python train.py --experts_per_token=8 --d_expert=48 --moe_layers=[0, 1, 2, 3, 4, 5, 6, 7] --router_score="sigmoid" --normalize_top_k=true --routed_scale=2.83 --init_std_router=0.026 --norm="rmsnorm" --norm_eps=1e-05 --tie_embeddings=false --train_tokens=1982000000
Below are experts of layer 4 (counted from 0) of a mixture-of-experts language model. Rows are named gate (a neuron's input weights, with its number), up (a neuron's input weights, with its number) and show model dimensions 0-255. Each number is 128 + 32 x the weight over its row's rms, rounded and kept within 0 to 255.
Before each expert's rows: a language model's description of what the expert responds to. This comes from a sample of Wikipedia text that the model never trained on.

# expert 33
Line and quote openings. Paragraph breaks and line breaks before tables or headings, and opening quotes or brackets that begin a quoted phrase or title.
gate0 [176 171 109 171  88 169 136 131 121 143 156 126 107 190  89 131 110 161  96 107 124 128 162 135 174 127 167 102 115 101 118 133 170 148 111 127 158  94 129 108 137 118 147 180 118 135 164 141  91 136  94  50 116 136 106  92 127 193  92 184  29 110 134 115 105 133  81 185 206 140  56 112 128 104 147 112 155 167 178 115  82 101 124  79 157 181 158  59 117 125 160 140 155  95 152 147 122 106 109 110 118 165 160 112 125 162 154 129 129 178 120  77 161 110  69  74  92 141 127 116  94 131 144  88  99 185 122 161 106  99 113 150 163 108 117 123 146 136 107 136  78  99 107 110  80  98 148  98  89 110 118 122 116  18 126 147 125 114  82 134 128 190 153 121 111 122 128 130  78 112 138 136  83 145 141 135 154 152 149 136  75 141 143  88 108 105 120  70 162 157 133 101 128  79 113 189  99 164 116  90 150 115  76 103  90 153  94 138 128 130 164 116 137  79  99 203 132 120 113 143 166 133 124 103 127 132  91 145 134  96 154 107 143 123 112  48 110  80 148 107 102 208 109 153 106 188 124 142 187 140 140  55 179 145 122  83]
up0 [134 134 163  74 143 121 113 129 134 139  59 189 162 141  97 131 118 192 143 142 168 125 102 156  30 114 118 177 155  98 116 119 205 155 159 188 122 127 193 134 106  90 128  91 149 111 173 148 121 153 137 126 117 147  52  48  85  91 153  93 192 118 118 151 142 150  90 116  86 143  71 154 188 119 177 114 163 136 143 162  74  96  65 114 134 146 117 155 108 116 188 150 131 132 139 132  72 121  92 107 163 181 142 148  86 164 163 134 123 134 176 191 116 110  75 165  70 128 136 111 178  76 153  97 117 151 165 119  97 129 155 128 161 155 150 109 140 103 140 111 162 127 116  81 122 142 178 160 139 102  93  94 156 128  94 169 147  97 110  89 161 104 114 111 204 136 108  97 104 133 135 113 103  97 140 106  80 104  95 129 141 153 150 111 123  77 104 113  95 151 155 113 189  77 170 107 200  82 138 126 120  88 148  74 143  92 131 169 124 144 110 139 133 155 195 118  69 130 134 139 178 164 117 172 132 123 148 140 153  96 109 106  83 126  73 118 133 113 160 132 116  96 114 132 114  87 155 140  99 141 146  52 149 162 167 134]

# expert 13
Personal name pieces. Word pieces inside people's first names and surnames, such as Mc, McC, O', Griff, and middle fragments in credit and cast lists.
gate0 [119 126 100 167 156  94 157 145 131  60  62 188 155 120 145 150 116 160 160 119 153 145 114 170 111 119 112 198 139 151 163 111 126 157  86 178 118 200 110 159 174 134  41  80  90 130 192 132  97 169 163  83 155 174 146  71 174 104  95 146 121 121 104 159 121 138 155 124 162 165 145 155 124 149 108 107 115  53 136  83 118  92 111 146 147 120 147 177 174 131  74 149 113 143 122  72 128  97 147 122 189 109 130 149 170  84  94  94  77 139 119 151  82 133 118 146 130 191 141 147 171 105 127 115 108 115 103  92 144 118 142 111 117 123 159 143 124  54 101 125 134 118 156 108 134 138 128 119 173 121 147  60 130  88 121 172 136 102 108 170 111 135 117 114 120  95  99 139 107  99 197 145 120  90 141 140 168  89 119 126  96 106 177 151 111 122 195 114 144 124 186  76  95 127 129 104 157  98 145 121 148 130 157  83  90 126 101 102 109 100 154 162 185  76 169 218 165 137  90 173 106 188 109 162 119 116 124  59 135 116  96 108  96 204 167 125 126 143 194 133 143 112 113 135 190 146 165 167 143 148  74 173 122 109  89 133]
up0 [126 100 121 102 129 140 109 116 140 118 172 122 119 148 196 133 125 122 106 154 155 146 149 128 126 116 158 121  94 130 162 171  90  75 148 133 171  97 109 130 116  96 120 124  86 105 109 120 104 205 163 105 139  91 139 108 209 117  94 174 190 224 115 116 158  81 108 108 157 167 127  92  98 119 174  98 110  85 161 108 146 136 164  72 139 101 187 138 145 140 159 139  96  98 103 142 112 121 167 121 178 151  92  92  68 162 121 101  98  79 152  97 146 100 142 119  99 191  58 107 107  93 111 127 118 153 157 190 169 111 176 112 178 138 125 128 133 158 103 145 166 117  86 147 106  70 107 147 117 116 120 134 222 213 138 149 106 168 123 169 118 147 167 143 112 149 154 137 121 147  96 128 104 142  97 156  92 143  80  83  44  97 123 151 186 169 150 113 159 144 192 157 112 161 119  95 146  87 116 134 190 113 165  98 144 105  96 166 171 145 118 129 154 139 121 114 149 146 155  86 118 159 176 110 105  86 137 118 148 122 155 141 129  86  70 151 112  68  70 141 128 128 156 148 131  72 120 142 146  90  91 122  31 134 115  74]

# expert 50
Name-ending words. Words and pieces that end proper names, like Street, County, University, Spain, Jr., and call-sign letters such as KZHN.
gate0 [ 75 136 152  72 182 137 117 152 159 149 167  88 160  49  93 145 123 113 162 129 104  81  71 103 161 179 166 165 124 142 146 138 179 134 104  57 136 140 144  82 135  77  70  93 101 168 111  92  94  88 142  73 116 135 146 133 133 134 197 157 165 129  82 116 130 123 156  69 133  83 167  91 179 163 115 131 124 122 153  75 129  93 117 148 137 135 143 186  75 214 144 193 121  86 149 146 174 137 116 121 135 134 107 100 110 138 125 124 129 187 113 116 117 171 100 140 174 138 126  98  81  86 159 116  85 144 146 118 133 119 101  79 117 143 121 176 126  92 132 148  88  90 117 158 119 115 131 122 119  59 142 143  94 132 186 101 127 148  91  76 163 165  63 145 198 105  97 175 125 151 154  64 174 128 100 104 125 111 139 146  92  63 181 126 132 130  79 165 207  71 161 105 162  96 165 129 141  80 143 130 140 130 114 177 112 109 195 136 126 130  69 110 149 163  99 113 122 124 127 131 143 138 134 154  91 123 151  95 155 101  87  88 161 113 122  91 131 142 116 141 122  74 135  88 199 110 178 142 133 137 106 107 146 133 119 173]
up0 [156  78 194 100 171  77  96 133 129 162 139  72 160 135  96 182 102  91 158 142  89  92 132  68 214 128 161 132 104 139 115 171 102 121 114 126 135 129 135 138 101 102 141  71 107 131 133 103 110 157 118  79 113 140 130 135 183 107 183 143 134 140 159 117 111 152 126 136 110  77 186 125  73 147 123 169 146  85 141  98 109 115 156 116 110 121 120 130 143 143  98 111 147 103 162 131 139 128 172 146 149 163 130 104 133 137 152 110 104 137  88 151 110 144 122 187 140  94 133  76 178 118 145  83 106  64 106 132 201 164 126  86 121 152 143 158  92 147 177 140  79  75 127 198  83 143 121  89 171 133 147 171  69 114 177 145 164  59 114 144 145 131  76 194 123 145  92 165 140 124 188 162 163 129  99 132 133 124 109 122  90 195 156 116 168 116 135 143 149  89 140 146 176  88  97 138 121  83 159 125 151 120 114 146 185 178 135 166 187 100 126 150 144 175  93  96 123 159  77 163 206 102 112 109 173 150 162 132 170  96 112  58 182  86 109  92 135 127 167 101 156  98 127 152 192 171 193 151 155 137  93  93 118 149  89 148]

# expert 45
Separators before numbers. Table pipes and short prepositions directly followed by a number, as in | 62–286, on 7 January, population of 290.
gate0 [120  55  99 139 195 106  92  79 155  84 217  90 138 136 144 135 126  76 126 141  57 156 112  93 170  93 131 177 131 123 130 170 152 129 134 172 102 167 131  93 161 139 124 107 156  92 102 135  91 126  51 142 112 138 167 156 136 132 101 130 129 106 138  92 136 178 121 146 123 207 134 202  85 150 121 120 146  98  85 136  88 175 124  99 126  89 110 109  73 136 168 131 125 144 118 162  97 156 122 106 144 114 131 124 142 119 112 162 123 106 120 173 156 135 177 205  87 139 128 104 131 135 172 136 141 167 101 102 136 125  95  88 121 203 140 138 153 158 144 106 128 119  79 108 226  65 127 146 153  67 101 157 140 125 102  99 104  75 175 133 145 115 157 131 141  85 105 111 132 100 120 138 168 158 150 114 160 151 124 167 132 107 146 125  92  96 125 129 130 139 133 101 100  73 215 122 152 120 141 127 107 171 183 111  87 166 157  97  53  63  95 149 117 126 109 152 134 107 185 155  55 191 124  70 112 102  85 149 174 134  85  94 105 121 156 178 108 162 150 127 107  87 138  69 140 146 120 109  64 121 134 170 134 105  96 132]
up0 [146 158 175 128 101 143 119 152 138 160 182 149 209 128 149 121 123  78 196 128 117  83 156  83  98 108 119  94 178 176 130 128 157 143 153 105  29  73 158 133  97 151 115 142  96 202 138 132  82  84 138 132 160 123 145 124 104 166 132  74 117 120 104 121 140 167  73 115  66 130 171  98 119 115 119 134 157 159 158 163 116 111  78 147 155 191 135 114 117  80 133 125 109 102 146 119 163  87 109 166 120 114 190 131 160 167 142 137 128 147 135 121 179 118 206  88 137 100 142 141 157 128 135 117 155 136 212 160  66 110 163 117 184 102 112 156 118 189 126  73 142 157 119  98 123 120 134 156  56  88  69 143 152 113  90  52 161 146 130 138 151 149 105 114  96 115 155  85 138 138 110 142 172 107 132 122 151 162 118 114 105  49 134 135 165  88 146  96 147 189 172 177 128 142 105 109 162 151 128 138 154 141 164 161 141  72 166 102 119 114  99 108 130 103 122  95 132 109  91 127 152  85 134 140  93 143  70 138 131 109 133 174 129 136 106 148 173  51 141  82 141 143 157 151 123 153 178 124 203  95 171 142 156 113 120 203]

# expert 7
Third-person pronouns, surnames. Subject pronouns he and she, often after a comma or starting a sentence (He also, , he was), plus surname endings in biographies.
gate0 [135 193 182 118 164 161  91  90 116 122 196 118  92 147 143 183 122 167 118 156 165 138 129 163  98 126 140 148 170 149 104 112 175 135  95  59 105 116 119 111  95 146 128 126  89  87 120 130 103  93 163 109  46  33 135 161 163  79 107  74 188 171  89 153 135 135 133 133 127 121 100 125 131  77 118 131 121 137 141 102  93 168 100  70 158 208 100 161 122  95 121 120 137 114 136  90  91 126 120 130 112 164 132 131 149 119 150 124 126 107  54 143 172 141  93 139  70 212 101  60 161 113 129 113 120 119  57 180 122  99 121 110 116 127 150 136 106 132 157 136 149 110 148 151  91 151 131 126  88  98 127 113 132 187 194 147 160 149 162 118 103 117  85 121  93 175 151 128 157  86 142 169 103 180 147 149 134 124  98 148  99 102 120 100  87 168 119  75 112 130 167 160 122 128 144 125 109 112  91 127 125 118 156 104  49  76 125 139 178 174 102 162 160 192 151  88  55 156 134 139 175 103 143  95 111  75 139 140  90 106 142 109 124 133  75  52 117 142  90 114 121 127 128 207  51 119 121 134 147 122 143 129 180 110 131  91]
up0 [ 66 160 158 161 131 146 152  85 131 112 114  70 127  87 118 118 161 156 118  80 119 145 109 112 156  98 169 118 117 148  61 174 145 131 132 133 157 107 109 136 124 134 154  98 139 142 133 183 158 137  79 160 135 154 144 115 151 122 108 125 127 157 119 107 126  91 103 121 126 172 114  97 134 139 106 129 157 145 133 130 122 147 115 166 145 117 118 114 150 145  88 174 191  78 116 123 140 148  46 131 101 132 106  74 140 158  34 129 123 142 144 139 131 147 141 146  90 110 137 132  90 101 175 147 132 208 139  69  86 141 231  89 133 166 164 141 140 175 195 168 167 130 162 184 142 146 104 132 150 159 176 162 175  82 127 169  91 166  96 121  97 164 179 178  98 145 174 148  68 113 169 103 153 135 101 139 137 146  87 134  80  61 134 145 113 144 157  94 153 159 140 153 122 124 107 107 162 119 141 126 176 129 163 118 113 134 172 152 114 106 146 130 181 151 120 212 172 135 149 155  88 141 155 157 151 152 153  16  96 137  82 122 140 196 132 129 132 186 120 118 129  88  45 107  77  99 161  91  87  72  86  88 133 111 110 114]

# expert 12
Breaks, symbols, headings. Paragraph breaks, periods, section ==, coordinate symbols ° and ′, rare capitals Z, X, Q, and bytes of CJK or Cyrillic text.
gate0 [127 125 145 127 143 203 100  99 149 139 146 172  88 123  39 163 163 132 113 167 100  86 134 100 140 128 102  52 152 142 138 157 135 121  90 100 107 102 138  99 233 128 106 123 164 163  91 104 154 170 158 149 136 179 136 153 103 120  83 144 121 115 121 148 119 167 156 148 149 153 147 148 111 123 135 118 125 219 140 125  93 127 122  86 130  96 132  90 159 153 148 155 112 189 123  81 190 137 120 191  91 139 154 120 138 114 122 144 101 168 124 120  92 119  44 122 129 120 115 110 127 138 144 123 175 130  61 147 137  74 164 122 106 108  77 126 133 135 174  86  91 126 169 173 157  62 137  98 132 204 108 201 124 126  48 141 118  80 118 111 133 181 114 130 155 135 165 143 122 146 135 129 179  76 143  97 118  71 110 133 125  83 146 119 129 101 138 138 151 130 132 115 125 183  89 149 171 132 155 137 105 139 121 145  80 114 127 100 139 141 125 108 134  49 186 178  99 135 147 169 145  81 125 153  74 166 137 126 114  77 120 147 192  86 155 124  55 160 118 132 159 130 160 181 109 182 160 110 104 111  86 122 102 125  54  69]
up0 [111 147 101 151 147 126 107 121 187 103 132 118 132 142 111  70 102  90 132 113 122 102 153 123  87 154 153 107  92 151  89 138  84  97 115 116 179 143 125  70 102 124 172 176 182 127 149 125 183 109 128 149 165 136 179 144  84 124 209 109 122  95 169  86 130 104  85  90  92 110 172 157 131 130 110 211 146 158 106 129 139 125 142 194  82 143 109  94 166 200 145 148  95 138 124 115 100 109 154  99 117 156 104 126 134  79 169 131 111 125 151 118 125 173 126 157  97 125 174 134 186 143 127 129 217 129 144  99  90 155 111 142  90 111 182 123  92 122 159 126 104 168 111 158 112 150 101  84 136 168 149 137 103  70 105 150  63 140 107 115 127 174 125 138 179 146  66  70 143 115 126 136 166 107 125  46 146 119 156 123 110 120 135 113 107  96 115 145 137  56 175 168 141 131 171 116 136 114  85 132 158 160 139 167 122 146 108 119  83 160 136 110 112 155 195 162 144  80  95  87  85 209 115 145  98 167 108 111  90 205 157 128 152  87 131 134 131 143 142 205 163 138 111 119  96 179 126 129  79  66 167 109 202 184 111  94]

# expert 34
Music release names. Capital-letter starts of album, song and label names in discography tables and infoboxes, e.g. Livin' Large, Lava Records, CD, EP.
gate0 [175 114  84 132 134 129 153  80 144 134 184  71 123 122 127 144 114 140 198 182 158 120 110  77 121 164 129  97  97  42  84 116 128 135  93 127 118 168 139 144 114  92 161 159 117  92 103 187 187 123  68 145 117 107  96 119  91 105 180 137 125 117 148 162  97 157 137 179 205 141  79 128 108 118  75 135  95 107 126 154  54 117 171 160 103 180 140 220 137  93 115 114 145  73 152 143 135 103 140  84 133 163  68 124 135 123 119 107 160 116 138 174 135 105 115 122 121 128 145 141 129 107 112 157  97 161 120  70 189 140  68 154  99 169 152 158  91 137 138 171 128 124 110 105 190 126 109 106 145  89 130  86 121 148 131 132 162 127 130 148 179 141 123 118 122  81  49 162 104  90 143 103 105  92 117  95  84 103 125 111 148 185 181 100 117 109  78 170 118 110 100 135 137 150 141 177 134 113  97 114 111 145 128 116  92  77 122 146  77 138 152 143 127 100 136 132 103 157 107 173 143  69 135 206  89 107 164  47 121 102 210 106 144 158 113 110 114 156 190  87 171 156 138 150 108 167  84 144 143 137 167  86 118 177 165  95]
up0 [143 122 136 111 122  79  53 123  77 123  45 114 128 119  60 143  90 151 113 127 143 148 107  97 100 148  85 150 165 138 145 129 128 101 156  63 138 112 136 122 154 129 110 124 214 137 183  75  93 103  87 105 124 115 102 176 120 107 203 124 141 141 114 176 131 133 108 141 165  96 187 150 156 155 171 137  66  89 139 105 113  56 140  66 168 108  96  89 124 145 113  96 116  97 163 138 131  91  94 154 109 117 116 159 117 177 145 124 145 132 159 122 181 141 140 187 120  64 120 113 124 115 156 100 140 124 156  84 136 159  94 139  63 168 133 125 169 120 139  99 105 169 172 186  97 119 140 145  97 184  57  97 160  89 151 121 164 120 123  64 102 110 112 100 141 138  93  91 157 141  84 172 122 127 143  89 164 106 151  55 158 110 146 219  63 111 113 112  97 103  99 150 151  37  82 199 124 108 138 138  90 147 145 139 114 143 116  79  91 122 128 103 115 135 105 148 118 170  97 141 180 129 106 145 108 137 107 109 136  95 163 101  91 128 124 120 167 117 143  53 109 146 171  74 148 146 141 163 151 104  92 143 117 135  77 110]

# expert 16
Table separators and decimals. Pipe separators, decimal points and dashes inside numeric tables, chess notation squares, and ft in height conversions like 6 ft 1 in.
gate0 [142 117 122 154 155 116 191 117 134 138  86  84 171 168 159 107 129  96 106 116 102 105 127 161 127 196 114 107 125 127 123 166 131  91 113 114  57 146 132 133 140 108 120 123 107 119 214 120 116 128 135 111 120  85 101 168 138 108 145  99 105 119 109 139 101  97  94  80 128 141 181 184  93 127 200 165 144 124 116  81 121 158  84 147 177 109 147  78 110 131 106 160 131  87 105 161 155 112 123 172 154 114 177 109 181 121 117 150  92  92 132  87  55 126 149 111 223  68 140  72 128 101 149 134 116 174 126  66 166 148 109 100 156 144 127 136 121 122 142 152 130  76 142 133  64 123 100 145 129 121 152 144 165 157 139 142 124 184 255 127 137 102  95 176 111 151  92 127 162 145 140 129 177 111 116  85 155 180 109 112 199 177 169 159 175  94 130 107  97  93 158 130  93 180 163 131 134 158 182 111 139 150 141 122 121 120  82  96 116 100 224 115 148  80 143 174 128 119 174 124 117 120  97 161 109 102  79 114 145  84 171 115 154 137  88 175 105 109  93 121 127 124 122 131 189 148 132 147 190 112  75  86 146  89 118 160]
up0 [122 129 145 138  93 111 115 103 159 159  85 134  23 116 123 116 110 130  96 167 151 117 130 183 121  93 141  98 100 130 165 116 127 103 104 143  49  74 134 170  96 179 160 139  86 126 118  88 183 132 134 136 134 151 125 124 100 178 115 177 149 137  88 111 115 121 109  73  79  94 158 103 103  90 145 119 117 199  84  41  63 142  56 102  43 158 120  79 140  77 147 146 105  83 121 139 188 112  75  87 152 128 114 116  90 120 111 100  98 119 158 149  99 128  81 141 153 114 174 145 110 112  88 150  98  93 106 174 114 155 142 188 178 152 110 181 102 137  98 114 107  99 168 195  96 135 169 167 150 150 123  87 150 111 149 121 101 150 121 148 135 193  98 132 127 136 160  99 186 118  82 118  73 115 152 169  99 146 156  91 167 140 148 117 140 126 122  75 112 125 117 178  92 128 143  97 125 152 164 131  96 155 125 135 142  97  59 173 140 176 130 132 168  75 188 111 119 140 140 105 184 135 140  99 174 118 156 139  98 149 177 127  88  86 166 117  94 153 116  87 160 178  95 108 128 127 114 150  59 111 131  72 133 139 154 125]

# expert 0
Mid-word fragments, formulas. Short letter pieces inside rare names and words, often after a first syllable, plus digits in LaTeX and codes, such as Parac-ri-odion, WorldStarH-ip-Hop, Che-esman.
gate0 [113 168 105  96 112  88 112 106 160 173 115 156 135 148 124 124 136 159 128 145 180 132 148  81 123 167 112  76 104 100 114 114  78 155 165 144 186  87  66 112  89 112  73 126 149 116 177 118 126 154 183 110  91  94 188  66  91 201 216 142 153 132 113  98  85 143 125 116 164 114 163 178  41  90 153 104 157  95 203 122 110 126 128 130  55 118 106  93 146 152  79 122 135 135 124 114 137 145 132  82 147 148 157  30 112 110  99 156  95  88 128 128 111  99 161 156 144  82  81  71 129 162  49  97 109  92 101 130 151 111  82 138 131 158 154 117 129 150 106 120  98 164  86 114 120 125 161 149 136 138 163 156 168  63 106 151  89 134  91 166 153 155 147  99 138 157 129  94 110 160 167 182 128  73  79 165 150 101 127  98  90 147 122 127 131 118 145 177 143 122 140 170 125 135 110 155  38 173  93 113 136 142  93  92 114 161 138  89 125 154 123 161 112 159 157 111 128  83 158 121 166 140 161  82 125 202 131 167 100 132 105 168  98 131 127  89 136  93 166 103 151  39 119 149 139 146 121 119 104 108 102 142 133 119  97 137]
up0 [138  83 165 141 168 168 166 121 153 115 168 109 139 141 107 165 113 160 147 113 105 127 125  86 181 147 176 138 106  75  76  90 138 162  80 203 144 151 181  96 124 145 144 155 132 121 216 152 144 200  91 176 120 135 138  86 100 159 100  85 124  89 135 119 105 147 178 180 125 106  67 195 188 113  44 136 145  87 111 140 129 140 172 163 137 117 103 163  81 140 115  98 144 109 128 127 128 101 182 137 148 157 121 145 132 179 108 134 121 149 177 170 231 152  92 142 119 160 168 158 113 131 148 106 123 149 135 120 152 122 193 152 125 108 208 160 125 147  84  73 111 100 180  90 194 151 186 142 160 132  67 144  48 146 156 122 144  99 126 120 152 142 125  57 119 106 161 116 140 124 122 142 132 140 123 122 155 130 131  84  97 146 146 107 135 190 124 140  94 126 159 156  91  77 127 121 151 161  93 122 122 127 148 195 121 137 107 124 118 137  89  79 139 147 150 213 141 179 167 149 143 126 144 121  96 165 147 151 112 173 164 135 102 132 117  68  87 124 144  57 153  98 117 136 122 159 117 171 166 117 128 177 123 130 114 129]